From a checkpoint of a small mixture-of-experts model trained on Wikipedia: 445M tokens, 9326 steps.
Below are experts of layer 5 (counted from 0) of a mixture-of-experts language model. Rows are named router (the router's row for the expert), gate (a neuron's input weights, with its number), up (a neuron's input weights, with its number), down (a neuron's output weights, with its number) and show model dimensions 0-127. Each number is 128 + 32 x the weight over its row's rms, rounded and kept within 0 to 255. Numbers have three digits each.
Before each expert's rows: a language model's description of what the expert responds to. This comes from a sample of Wikipedia text that the model never trained on.

# expert 35
Description: Small integers in table cells and semicolon-separated statistics, such as wins, losses, goals and vote percentages, e.g. | 10 |, ; 3 ;.
router:148131095080159069119096126066127129149128132130171153151120109127211182116150096110126235143093145100125112174137125114077136170152182073120143075130151179125133149125133125135151123133093097117117154130083085104184134039118127111134195123121146065141179134129103077073141094124140165088120128129140092136127148137088150065130096110102094126127179103105122159112084136120120148129213
gate3:208130151106113147188140079104128093049199150128143169143122173151076149145111107113102132143192097119134153151145160180124140154112102073144172102083139182145105119128118120078123100097146166111157111133113089127122108148155128137081159188151142145122131137108116132152118123098171116079160175158162107174161118057091182127099093105182067197174123151155148127110113138136149180137188
up3:078110121151100070148135038115063172129067115152074151131094133066106219162110163156165176115147108175107113117133123161145102066114156157116120154135164139123149099111137085125072082117153145075083067120127140172117156118061146154131100104099160106156132139124145137178192134128141133071089122110128094111143149125106158138111144125143132150127095088125188169086112177131176144094104
down3:110081201207144145135137161093103082163084163121116197153148109187168129181136131095174143126082137126063123134147093132111165133179146117145153183099130110081084112115116105140092092125075133189117137137123099088171118144098137114167123151090123127067122178165069121115111144157133184144116156161107151165146158159125049145157109179119107116191118104146103152142118101169147116072099
gate4:106151080053081107151122112146121134137152138130156124143136121140126159156079150117112124150135090152147195081142112097162120165090102247064116117120163145101145155161111104087118124097077136101113122083142089148134108081072109100159150122159122057114141113122166087165103191147080093108123089098108107068117114124067158138125147135140091173164180102155124075134097074148142149182157
up4:117106120127121117151139100082088080115147173137120152096158140139166144122112092199152095106150113116146119104127114126129128204212138053161119118124121143157152098116118123156126156058199151107155159072137119104144147181114167108169157144116106123129095148060103138141071109123192122195118163083165127188092154167169123097151072106127155152131084181099113170147196154109102162103125
down4:168093181115133175129148127132152087126197079076072107104071120100114167117098114128160138102091164177137170098144163105134141164094063153090098100150120139153081134157055070131113157163124183122091155048100113086126180112176113146141097086147157181101098083082119124119136117158132088135125116112105117114127130178195151100085135193092132129110157077157139144142091117104113101139112
gate5:100143127118155135135119141132140128096157147164151111118130151123125110114126093114123129114160168196109184063062124099121134063117169121061163144115061079133143187158104150092114145160168118127095116106137108121137142074123153101076105142163142163188131144103155119139124135155148108175105091125101167131091129137074157143156199136177103123121176093081119205105072235095079119100135
up5:141120128121069175119085115123150153177136169107086129148119127097141128087121127174129148135096083085116129162139124152125134176093111126150085189148171128154055069145126116125077150097093135177152126190135163078132117163131131175170098121133088091077142141148147135145122119122127136054152144128097110062122092107162151099077085136041078160159113127167119090186113048159184151146133
down5:127057174106119125117128155182063080126160140146119113116175084128141081153116097121087118115106109192159135133074109151090096122103072128099145155107131130131100128188130120123079194087138127150137090142132067088122113120204134134099131104126068166129144052179146138117150147195189139164142090156082164159118119111136195162122137167110090090120170112095137117156109192085133099126121
gate6:150131160079162133122113109090136103119141167067091094120168105125209171120122115106188101132146096101112122124173115140061122129091187128104117171126185049161152095110131133144125081132099148194141104146111166128075138156155117083123132061177179136106141118151126159066125119131149165199070141099084162138150136157076102104128089139160155121172099153103172153153183141130096092099114
up6:135178123123130155094157100183172153145121079176121167096121123091110115101155128140153110141184114197095117138086071076074119153143111108104131073078094088137160073138144106109199155082134132036097076178148141181161100153163116092159169188104153140157111152141145139171115138142089177132134132149093126112084149086116130132150119137196127149107157156111098078113081122083118158153122
down6:131117156162109148139114142126185126114122104093193152128150143073080139076136080148113181118135110206121170103112143104147129173158109195078182102114077135133148087136114154129135138122133165096123096129141150153096134154153169098077151218124126131115111125152182126206093098130125156050181127168102132103087157085139120081152079108100092179141163121144118134081074074117160158143119
gate7:147106147186165124162116130111133092127121145132164148102165191142109110132168146135100114145149150091163116118086106166117078123124155106166207081172059153113104178114166099122157135173028082145143077102103170175081175067184185076189110135102131118097135166157097049078111114119092135151090131125109114125128094177155131150151098155130138078145145136132132126126126143114104152153117
up7:089080109185124135175088085129141144091122130126114112142111137148140110077100140095148146166136164098120088144027082170123110065096122131088143113150122156122184149139147162120109069155089141172129115096101121153087129117142141075170134136120141104134131078153100072112165104126100110113101092128099133113150122196164133093194060120098125146112138099131188141197127180107089057100058
down7:113076138180157043109118157124096074175177102159112104128173104131141158096212166132104150131113129128134103085166130109082158129090123148139178129127102074126124156138110100127066068161161092101125153183110092152126132101154185138115083114116150143112156094128109160134099117139086165062141175086080158165129140150102108163201154178143103145121057097121193154123117087137102139129146
gate8:128076141085124154122093120115126103207147097112147093135135075124111135206099086171163110161159149121162173112125129136097127189112174100160131096119165114090147118132086101142093141079056093127170112085117073130158084123113131111160098147188103050114154138081190110137162137142143125184127150067128087169176132162111143132131083142104100184136140066128183179143100127105107132125094
up8:123147105146115159148081111121110144124093075148161167090143155146130112115128108104085187123099185103094108111119100138162134137079059139140098138167157190142146170165181129136104175184133134174160137160137200065110125151098152133097102119146125191154101164101161150157107032107106157159127076086138152066142144119153124152167200125151154124111127199138182114159169121160155126108140
down8:179139165132165064165109103063139122108181106119106146122096100139106116095122063115123129164050110064094117070116093112075117118080133170175105100183119159105167081116143131131105160181125073130150093140138116051073150099105156104105095129121128062196119190117130097102131165109114120175152115142144110115145148124136157123160123147188130116117111092136172142142175188108134176158151
gate9:142115106123038093132189148092163120093150085098148101181157199160151157119155143122122076133212160138099139060137117192138114148153101180158124083159061149095140098162148140151133081158133088102091122161092113098136180109139129105113142111107119120145148119164079157091156161092135147132144123134203120159167087137135145167141150092073164134153193117176113117148078123115158140093139
up9:154101094176138150121148082112106154122103134102152173138155103160114138133116225128057132126177126183115093120118103110057128189157162108180167064158100136071139087124142135128118114084073094151136143139149106142113109136186147154070155129087157091109126137125135130115159137096132166057099131130119106128162206110184149118092155138094134132104066097058166181110084114091139115126150
down9:114109117109116146133180132090118085174179119166088088085161120167122159094131088147144082152110079105112142131109087126176191102181143147116120105134135145092116103190114085124170100134137141131128078147114103170097137154156130124121133086144123084044170118169145141108105159129119083164142134121188166125169145072129154179148149144225203111132192107150127104184104126159076140178151
gate10:168154163097148168106104103125117123128016178066167122125121115152122143128101139160117171122095191181169187114137130146143097129121106099182130092178112135099111147138138111073087121202133128111155128173151126132128109125147115153129127120093169143141102110106099106074184116141095006137108159197136125163141119127093116105094103124107142113157194148133161136138098166123053147106113
up10:131137154165123129157096057145089124155133125073097124139098096121030097129162122092056068078115122138125139131161112099111077141102160150142167122154084102163087049105097128154168119138148193153132125107125105123118096132120136100111136135058179078188135126121114105083126115108159191098120089105116025055117155155128141173155126135136132158141084115130100131088124136173114104115121
down10:105131186127082095096190125148147203097124079138166124115102125185172145144140170134158124162109110161140161122178148056189114130131135173166115106179123131160150122182126100115182200143138078108099142049099150133165161126169115105143088107125119102126116179181122164094142116165117088124117190140126133127130138126077159194094119064123138167093081097137111189136119110167149152136128
gate11:151066131122095131172181150176072147090113190169177124161147103166114077127096183189100121146147118185118123113106146133158113163173111157177126134133157137093120096124137154135138110060093123108134078114156026081090113095069108114141146087131107134193121140158098152072112111098136146108130098102105083152134127152124111136113150108156091117091151101180145130069070176082136126160166
up11:138209138082168171135090131093182198121083103091079148136122096099165186106193064053092187095086084115128140163122133148093112138095193152099124105159125153105116114138118106123180161179118124133102135160095140174165127049143134144134102136171158116096177113127113137139093066141150143174104151133145183136133158108109161122126159138151094131144140153120112122133101107174080069108117
down11:130152113120064141178164104101145118096143095088117113169099189125088084222120143063172097119086160134107106128120136087123108110118111134135113176067063080094121099153073123149127093145180145145111106115127183078118106189133094121131101148097125079154117144122114092111185154144096173115088072129085112152126079094100180117137141130117120092098182140146117107124167147121180163202124
gate12:153130157134141102120155075115135057102082166100185136179181161203175175151106103134163117146137145127167096164128119135085112101117155138058137127147148149093098116117134131102140156110158114068100137107073070138115109094096136135154134095050134155135101135120197129173130177143177144090163105217077080128157105117095091124138156130160086133121111143155160151110117094088078171170109
up12:087124115135153148094107165126113127161209090145099106072101106080151131078143105119061120111117096084086175118145144087139150216123138120150151097123113128125103107135123151134149111195054138154125100126154198091128193150142113114072114111151069092103152091141065142144142097120051141128124167040126160124104139162146154180116098131103131139102111116093064116140121145141106080109095
down12:128152136092105097085063125141148098131086152137126069146134169144054128109098119159149109162080157174144123197050092113099122111158133133141082183144149084132129087124094118128045071132159124107139070079142137127108097108146082136079147218102107170123156116078163156124055103129159103175101122167151132130142129146137129115137120143085157089148093152177135083133103103130135134181163
gate13:099097146118088059049178121111136186141146114153120078101075140126194160117149113133167121103108127124142134194095127091162096153110171158094126096076119106084121139109080079171113118154088053083095132144055124104158135108087127111166100147138128102136122132103130047115168126122132097153137086104109122130135155097122155109132187120147139130140179082157161195116113039099113147108151
up13:070153166096164136158149073134142085214140105120138133101089091103086127110143068143172136107140129148106105093095131123080119124172099155124121095139148143174127108179135094136122129049112099064092159148114099170114081144090133100102141110140087133147129114163087083103117111118086130065079180159125120115047158139056141115119125129148223153181178160124166107140145102124127137139089
down13:119106140146120134160123112153101072193112084152125127114161128138089145173139133178079139127107162134064203117113143118145133169148104092155156198130088085088168150133079108159133097128172168097108169143094153067082161130119168127151129185107159116110171089108135095074143077047152145125172108143104136075115117177104059110139134137135088176138136180159137148053124149121128087119110

# expert 56
Description: US states, cities and country names and four-digit years, often after a comma or in infobox fields, such as Boston, Massachusetts, 2026.
router:126221134088160051171134100123098073113123097119161130162129115061154099154132147147118131086120119135080120168096130115107107136129115050133123068140146134159130137172150063111142124117096100162123158136167138062120140075121154128149196145074209075154118115120125183122099078180063153096142118099168122153165150129087112122175147111131137140128161118108085156159147103073164148145145
gate3:142160102170094131170088108118126138147134097121109113172139117137158153132161140147164117114130192137141160164122111050090151119102175103079081140126113166147138087127129153107139112130072112137132139061098115099103085113170097113160106137166175133214139128100108168105120103137178119093203159180110142093189169168105150147168153133147084113092177104147131217055140141153069148132162
up3:200085110119150116087153121216199151131151111101123063066099187121158123084091148143071130172112135108135123106078130141094139121127130111109111108166143118151078162116103145137107102156113125107116169142182123142132096130127109088101158082065155170139078131145062132128099101119178161099118113112116082167093149117135190115115098106095188103166158138163102154189181083145134064134119
down3:125107144099115086144113171121143133103125104121081165224144120157136127113105156149120147123131175099099131099051108130171120149148197165115121137086193111143116102129139137204169095115123145114118125064166195136101136161144152149141081181177142162156119180139152122162117120106186118172148063150152135186084103132155158135097083136106169126102184197176112156133129171111178116142155
gate4:145065149104169139122127138095126148122176151108128182086093114116167129131086132098145137157093205113201126128167147125053120045095170145093123115101095127183122083132152121173182173157103148172127125147122114118171120088122167149136133183043099096151142085104120078072167141160119102117090128100080091093166125114183149128146180127143149134140129096133085153160112137155101157131182
up4:157133205149149136164116140070119110128182175100172093121154175182159164142114151124127093135139147101095146150148148158131113120153153143108131070159166184142116195160152147147156106145095116154119132150157087077175158080127141136100076133176115128142179069177133167133116150140092073093142129098095128136130158148176101161106162238157148175088175117184085105102166096131122098127127
down4:198126140109184160067131181139139110082115139144126102116138143122158143102152121089177177110136175079181169140095108134136058106081153179168114117055144181098131170161154107092179152139153148105083096090153093051078167152133151116139130165166109160098109118105094119137137137147109140154122171140122084176063131107184106127124121156196072175146139124155121101131122135186133131144107
gate5:138079101129119081135064080111118132125164114082189164179189131132165104149124158081145138134149145086137155166094085144118141081158171105167168104136122125081161071178097111078096151084080143159111118137136133141062120202174154147124128130125131081142103151178101104117132139136133105128066154156176158119136137153093101117137140122119037106154166143080078060082150134086114159144149
up5:128157114119139096114109130113156156114125138099115146117106082108151083124103087052192165114128152098150094128095135075162135107147163151203132132126103143057160140144138090077151146123110164151139151153180099170112156157079157164181117116148091060121117115136157168092083157113113122136177082141244153104136164111082083140087173081122119131133157076113156099137171107072140145135168
down5:197111112119054075116124139144113157072147111086178160156115139175159111160137115119139102156071133103122151066098094084174118097158130181093149152125069124089187120165142064138159169184146144176206117078146124097121149163124155147135169136103135090124121153102184139118118143143128090104113079099135158139086094156137160134101155142117158157135178125104085129089185107189101110123182
gate6:170160140092055139098133096095134067190102081128117146139140084087115118073141134102140172110095102154167107187083136136060114137142207105165161122133127077072093109167197103127126111073102119120109168123147134175105161121179151110153151143109147147133088112119158116113117193108130158163158165133171176081130151065118131094137107100114192096145127125093128155161083107093147162172146
up6:146150167145129158213125167089136064182120152124174132163140137138093151068100147174110105109109123166134091121098149119106132131143169065116120027104115153108148170165129085123120109103110122084093128112138142162182145107135143145154132096121076120155104206130125129139122144160073115190155138135125103179068141078101118202147147188057136172119160119141164130169104099153140164143110
down6:124171161155127161057135162145150173114102144106121094175182076076080135127114181125164139171150132128205169158107124154107168133126148183112133144116113154099153116092124119089160224129088156152107133106115104111150135105170172127116051128099102069127162145133116098110103068155132079095127150090119118170104080174172108125196138092104078103085093135150155122110109176127118093135165
gate7:120127062151131108123152136114106086126103117135181095100135119160187140135122130141082098074082123140128141069165168075104129104075143094105211133174187044163115095126162129157116212154132163111153106116156163082198112105121128130138101104173187144093123083076102142133124130114141186127119147051124142083134111119202148094147144114100154105122136108134151134100117141084080148129152
up7:136137111146158087108163076160135138081096088150218082161129064168102145067164098109135151132121132134117177051108143111117101121110086073091191134117141103115173076106110132116125157108120106108112178089141143126166095136096133128151182126075148163136087078107083146141130073100109132124157096124105104094113159067187117173123075141135141070155110116137130156170144069080129127094174
down7:127183120137084122158178118147148146106084131122188117113138191146171128139103113151118126152130124120105129153053075121182116121143150138166195089129103097162156135153150049122109165136139049145225107142112136122123176155053096126141130101149134100080112126183138133142093089122165142112132153147178176142167125129137130092103079134119114150073129189115121174120139074077064147151147
gate8:171076137148124133154180133146081102153145143085183131170166133065126167071156098107160118165086158105143177126121070175108154044119157097110134199127029121043098133126126124159137127138072172136169122105163145118082149177133113109146128130135120090146084126127144120086104114180092127133130125149168090132095159148172163060144113110099121108086147177161150118148113085132117116120138
up8:115173206082138149109145116103121113089102175106159173084170178215162091174157143144084141162118085065094140171157095113095135104154133066060099076070129078109109126141132074080135065110127133114125046148144119162155124188092071136137105086142105135130113121142157131125098141096130064098109105124172137133122172117130143100128137108102086128113159110147133087145141115134177135138112
down8:064162144108177140156149132133133072141129136129035092142130119134126104190111084165128133077144060111178127156109102172114150126109113156101171164125168143148141058147178155145100147196169177132121130138154118167125066147126192189125147181115085100107165137169105077114127140117097102177114157149121143172116131107133179108112082112138146098198159109150105056091118152119122129148154
gate9:146152174101164119148150110144122144140122087145153136174102070102179122118183126087119127098123165126081150153122129110125135115105197110088085164083085161134049164098142173140121150149104163124068122163147143171109121143133092189136197176174138130157112169132160163160155104138147139135150099173166198119187100111111128141146191116208142101115137120211158138166134086150164152114156
up9:129125148155149101107087153171137101193206138120125089079193091101113138104153098147160106160106181116104160138114143153158145176167152095103073165163122135090177134070174105133124105134087091182168121106187139123151132144122165102054115148133136142135138120115132165132122097110146140127096099059139070140102129169094153106106089093082140098153087159123104166169108180195117143209151
down9:199074090125136084160179152142203134184092121098067131119140085166177168156133144131125119148104124116167130137053111111111109129136139097086121130154125127088175144112122112094109091081136051083155173140116102137110139152102151129150121149081159124159132155153124088099139130092082142156173086119127152188115102228097100117101156140086132142197162132174192153082134126121154119096153
gate10:110184137104117096182173113087112170093156137125113145074168128098145150184139129214129154186133159087085122095138119139178130156148119112128165160169162105137140124116089050213128077111125169113110132107166178062153162155132096137148171139177168140094138131206113155105148131073144130099134127149191138141143189078057114148134168117136124138115144135141093142120109174137115117145094
up10:110116143104117131057145156133149108175123146201126165137125174139157118097154070083158114085093072112070107184106183145105158141094124184136141113078117108153063141120139140079175091133122132120063136172159076081085161128084119099115143149110171128110138109164125136168162123095090069126128047120121117116132154148182164137142100150100120122104141080132169130139148095128187065171172
down10:123104147103108140131121145111118106159161133084163136072167138107109156105106111126082098123083124232107114180112088140148139121058149127061153117134086184093137120140150168082112109198128188096140125168150116158129125114148089146141131123030064153157177126148137080098127139140098168117147084094156051089122148180110128118144133107148148087102169177176119095178163106129147119134108
gate11:091118094179115152126125154062125135136118155172157135129176118079177133132145128132149144130104127150106143101191139072121140135108118104102126125115114108120150136149152124097130100133128159140164126084075110151131099089161120110156169122201135132122167153100168145124131206168115166200158128160134121146107075148123221106090161100167187105159121188206215125128159062143155146146191
up11:123105121102137085182120129124121177173147091094098164160142162093164126151057113148110075085172122139198119133118137171168130121100136174135147113097164074125119106089124132056078112151153103110140126108118103149082129158069124139128088152131190064200148189158095121162093113120121139096189117148174151141109166127084075109128166112086100102105052094104082129153127076130107112107151
down11:138090130112138023120114161104089136132154086104175103164163110120150158155129115185105176177123117118108108102144157137124154125087128103086102103164147102121109101118112195107151094173147120100109121148111101060082158121145078086140163098110162074160126169149163088159144170165201051116119096172161128102157147116102152148179140099130112115175148110092092070102172089140125167111184
gate12:135166125100172112113095159123073091065168121141146148130062128055154156138081153145126110117127173101134139112193128209149131159167152121084142105129118088134009139141135147191194084083094128183128170091105165139144146099125097168113146152104103142165125096115107104069122135141144174137137120157127109126085183131133075170113128111089147141147128099122156150123129115138161151150053
up12:139155113140170154063155112120118165158200154166137172095104158126151104110109197138206105127041153165078122153151200144112130110138118100176137134115117144110103143078122120118126086132137064101140113162100153104107122161152086153127130155176124111147070124119089138098057151136124091156149174128183134167183115134125125045087143181132107107115101151143158183117114162157101188143125
down12:144088087115119148115158053154070184104125126146072043077108157156128094051118094163130121076043129107128154160115122143109131124076130110169151154127125124161129068130122178147149144174107095112111122124109136117099096123156120145143113217137118097147119156111144136113138118152082082138151109131075074071062114151166103116146068132140141113035127109099124119085100121139096140111114
gate13:070132118114167079106135172154104092104097197122106116102133112139090157160134149099086117161078088098180131151035135079125130061094147165171099111163102125155064114162126093109128156160161112137092094152093121087120101134139142093097077131133139091104146145144134072044131139119100115204083157116135087143091108125149119083132128128108160151191118105141132180147045100148122128135158
up13:113107159184114136138075097140106130103091127077134173203145128100112173118109134148170147044099105114106139155141043159068149096145122133113139109163150138107143154102094061182139090161124090144125114117095119185130159131122145067142122132097121078126149164173087110173116156092072130160145109101136140133167112189129099135153118087155189152182118124063137155144100117136187085142063
down13:144084120124123077065198167163141122169144115130104138099138111092140183187122119144139125135140131144138117118140178143102121084151162086116100060081133144152131187164092175145137163100155084070147055126073131128125067059157109153099156056117145041152171147153129145131121132150069116114143131135166155133114131100158129167128120089135127110147130146152074133131112194203115121146085

# expert 13
Description: Single digits in tables and lists, such as heights (6'3") or track numbers, plus == section markers and stray word pieces like Tónl(ist)inn.
router:180160153155161084078134143085123091111081112110146168137111108102127153133127112116120164125070152129096128189130079072045133128146155096101159150135140170109104197163132091139100139184125105132125149150125103070137196076113151157165128137122157061103158095090077179098143106184139166123120153109130118141186128067069155102126148095074116100090159124112141191121109112098138138103190
gate1:055145153156199108093171152077150137100153068139100135107137043107112148081095103119111129167193149127108163133038145171103156133134150169120159095117104127166130090114118144173120160122103077167063107167149146164162142163115108172100184117142171097156195133140104145109106146187153121126081092105144120145098119125208146111129162181121115114104131118100122130136133096168118090088116
up1:125132167132065145134099156138069087103135132175141134084133148132165098125100202192118114116187118171163127109129137111133127213064148130132060088128119105186154084168089101062109087173105139113121129120136117047121111128164149138167124081135145127114130161152129132172098069104090182101118105137144084099142095128130060068127117133143087138078143165105138163101113108116080128157166
down1:053132112194161129117120138132167128120101086129141104062063076158127146065096159154169157119088172080163110088057176123112158132176151168081093144117145154121126132166124107090174123212105083147128173118146095123141149152117092106115162079159122206091117078145181134175129103191142152093113109116169106104149128142127121123115120107136171079139141144125163109125081119118105105159090
gate2:176162124114128113146160093129118134117131173109131137098096100080089131116119113118121088139119122096044180186174096098120104075135120158154076108125128159083111151194155158144118116098099101121165098159118147065098098117123089111128122133107161102086189133161111121068076086170166154198129139182070089086077118064056110124160147085110101149096117157121155159134094108110180100138147
up2:100180115072078131143135145145138161129141151134122104122125118187136196140168145096121128087095100160119100115118072088162102093146152175110091135176141155113130086143190098202122121114108122120141094162116094121071108177132126147100134135098104143114208182097131191127084108161117143159115186159136133117084084129168128177128096110138142128136177077078183123126149138098120084194215
down2:138159121097150151157136108153136121092153076108128133161087139092115128146169109123118115129172103152078119104196134078143080099226049135130110098080146076074112149131129140049142102076134103115111114159141148102093112103124114168081114159141113106172082110093188145141094175088129140138148123076161189119110125159190186121073110172069122172138173136103176111146163131139117131139125
gate3:134104154111068143164156110109155120106091090119159135097114084166109144134146091112083090147112128079123144113158109081057112134076151175088155145170110131133162154194164170161157197178089182116053154126101108139124130143123123063133090125137100062122171075077111103079121201172119130172149196082161129101110149134151139111123108117141132101186120138109134158148107126165138153085161
up3:134078163116159151117160086157141098215133161066064148062136165175102107119138137094089126121157135168179125142134145117172103075114206157168138127129154135146137087113127058085134140185132116107171139125124090108146128107138171145120102137143176126110129096158120157098198098139098140134131141081118086118181090127103081157082130123081110138121133109110118119074082180097164058160180
down3:131121097168106127100095073098148156058067136181104150126132156082137098149137185161164082126158154051090086128066090163153124123109126156119151184150107164171092121158115164131080130145119147102122142134133103107203176141145091182160116146108170090117129078154113097171157112144111108074121089125125107121098127106153056088105083157053099138102097126162108139132158169081095148095119
gate4:154176121143163113138138066086140113169097077138102172113077043157196146135055125202076169150090202106148089118173130163128138156169082079136146066125155161113099132142076172140122100098174115153121160147135119181129183114108154152131161161178141127103121096115184122152107104118112088118129132166074131126114080103125155150159138096135082116142085129119147154136135118079133138077123
up4:179144137158167099075143122129168129130127075127164130157089077159163105076055157119114138148103144117159084114177163108158093110168140101087119139142133127131082125154096177093130123102157077103089156117169112144051159145149154140131149082152108185098109137176107171115095134144129114117063171135136124136115142116195190120179173125116117087066039092107153122139119110164168096084087
down4:166159109089141161140105125151079158155158070122125184159148153179133113127105176165127074076105096086171084119043082137098062082127155156129117131176118135128128142161145067152158148141104176118155103112186216183120145153156135110140090090115147154129095107111126110085123114076113124153160102168138145132138092137111151111129174149156069145087090125205118113160148107091133104145076
gate5:111113159108103144137147140114132111141134090120133191174099098059161120143180123142116126175181137177140090099091122091092142112074151117185150153180186143138115077190158122114098121094057121138091175142165141143088061138105113128150121118105116093105156107139085139177137147112105073150136146132184115169182164133124195059131124197133134167168121099106133215129122108107130143088117
up5:116108186143091087165161169134102153136143107080157094108126140116126109143143098137080090161138151111121151163093126140163145072106134105151195173115133140092123097171101137149092192191125093105133128176144157161141086137120117158109127111149150147030215137117132088137153127111081060121124118120113115165098180131075146122080070150135157182167163148157186116176143149080110112142189
down5:078113123126118179129178130137075070133062101059143113106073107047100149137127126092082137113088136084112163172093120156119120148113169097155118143104105116138144068171116145114140115179078115109065096133129054147148078107130077163070194112129118146141160149119076085150149158120159136170088108085134121115146144131124197136100101164139173169132139181189100132130105110122107117162140
gate6:145029124097112142147118155121126126151128096099114168089145097168195132154120059128146119167087143175076132158084131100137166160113085116084157084111119086108056094161140171145121069144113197115152188116178148118101128127122109095149159158169173059110091089111112130111082076093111115116117128115097143125162115139110185153150128155126082076083139099178135146092141166147116183124111
up6:137125111064126179124098100159125140120104135107115080118098172080125118185131136114077150051090130225134159094101128137154127119126134054162150096132109148163136082138116139103097139157101199085128141150112195129176137136079116116084195137160156147162144136127146087127084109102103112104156079122157143158097119091093126091134185076164107051128134094152117107103126139087115115118051
down6:145108091193075077174100103102136111135115149124089143138141169134158039085177136180143118137139134065134176136145192133151132125153152142120107107099108097112115144187084150127098105109091102146109118097103131083099165128151130146136177127163163095173189150156148177107195050169165114137118183143120156123102110145108113126124148125114176126105121114122106164189130148052127171181189
gate7:137091112151089087142135092117136136087103124100133159109153108155159102156136151144108151124155103095095171117108079074076123101161127098068157166119112132092139181169132089112183178139127094161143192113187184079057076133089064172100138156137131092114127158146158083142098098103120124164089056091194152148160159160112155155174146171131072114116151096114155107167090162121113141115160
up7:110142081115152090147122145087146176103094164165144129161150144089142193152121121169134131161197089171132083108124122159135126103074083129150138168164131106117136155167072158147137138114114099150115130118150039204073126104167132142145112192111070106132169098066092152158148073179129083152140166130110105086149139136058129138156112159133122103153128097184154161125131134171107190102184
down7:109127090143095105102093154147121124177145125151133103118153178096112135109092123097123156162051168117113118113111103125130130074134072090127146038209050122126180145177119107123133087167100100128090169124105124145124183153125130137113155164124101141134175114159131103106097160096140128207141082084111091069170110084092072131087148146131124101145150178078183097124129123141184086173108
gate8:143099082110166120135145151075124168118101145142151157127104116106078073135158104129091187101110144127103192116107091143158108127075150155110112121116116146139075152085162151133122106170141120176059103098148134095057149089120133138120131113161170150076138159146116181137152170188136194151085113154122071095113081152111165093137099088135088157197189160163153132134142124081143168082206
up8:210139149122207102151124129179089151089121157147084109049181086136140117109092158140123120159153087115165140098119090112107089181203138173153157123123147096129111130142092111189113161074095113162134097109114126128087139094099141113166066106115113087176133180107130132174149120074155156129147110096132150087172070108162110103172082075170109146091140135185127097142138101145166141149147
down8:090154108114113110099097142079064106129117167130161145148108071141098098137129162092144100100152097125131118094112119087123123090171075137135124186166135188037117115131159106073147193182096098042117121124131133144145074096157183123155177168152139113105181113140108150120140093160119154124142126149193076164211127160112102161102102112148120163152118175105110128148178131104170138178137
gate9:116115125122158133105154120083154100146111108158160127141129058052187130204170140164069125097118146100093120102153139119132177144121114107098145127079168130100105147161144195124131109132162093128110094198166087142156190119136103114164094089068157126122133138136094055141120143098134175084127109102155124110109112107117118130111061139100070049148179112079157105157102139141108138053174
up9:092112106120141139174104190158099208173094156112168187157119117133104137137068129094116111112184124200098108114130104113161079112159142116138136101122140092099149166062127097150110130113125222124103131154152108189208152140143141119170187176135062156102113115084137083141145168117113128116114123164143157091113121148083179121148105138144065148102056177099125125101149098115157140117135
down9:139068082121189178168169139146093135128087246147116100159126168121065062086122104152125131163078107147115166152140112172108083106066138111129100170135101092151166106156130090122150167113134119086083113172091169134087091103100186133119160118164137107095082128192125117136149123181160129134092134125179170110151148083149133131132187099092105124115179137123085149138112103152115131148101
gate10:113082181176117086160138144104164079133146099153135179054105134156167085156125135161091126130124130079106165125142153164151150089172098119108152129106133181136122090182098081156110123106172113126202123090186056091079140189149051112140162125093102153165125081052128138158114077156131149132118126121138174130197135134169116149119112168105081115135117140111150103172100145129161171148141
up10:118129067119133116082177117175139132148121125107181076112090115149131092056136135112095104129142144092076154138141119055193143127067160129141122172111142048120093162085197136113187087100143087160135131152108132145174095106055131164159111145109175150156107096168117125128119172109124153159157159164095109130091074177138157135152150097157163125168127079119099168070139112149125139191139
down10:168141129184080151126157141155137147169169090148159132137098119153147096106172108080131052120168191163126095058152099111144117076134129115123167123136133125153135154091090184170158141164186128102137130203094159098158102115104131147122110100102128117093102149072094067109129113130160082090176141121160133138117105135151085113123129144132121143167173059188121087141194151131046074095143
gate11:146082058127076102072112081132131118224127125090116137207117100158138128108126127128124144154152086082156164097101124086089126159123122120120131119164105173101105130094161168106135115156129167149138125134133066143151145104099098069128052193147115068090108136115150116168081086192081128123135195151130130140145082153121133150139154135146123122122121172126136236075101141096153129133116
up11:174150156090109162084127187073134186078153101176115124117138141146133159167128104146178135168103122158106146155068145129124179169104101114090176117153091123108070152140134127094203132108158117065137150112128145151173080148146144156111106115110113131130168091127120075155113186074177109160107118090162076101122154132121093133085158153154190115120161041172134112167168096091160125175138
down11:118095118091117141149090126168114158115163140135127133137159114091092128129133122136093180140133113124123201074109212183055181156142186151077119125105157094140136112207188148097122114135110041142155112162101131122165133144171164141103169128110116136146147184144128144119092103090099174160106108139094154113080050158073130113103104106143088128092161074076172110128108104154148117104176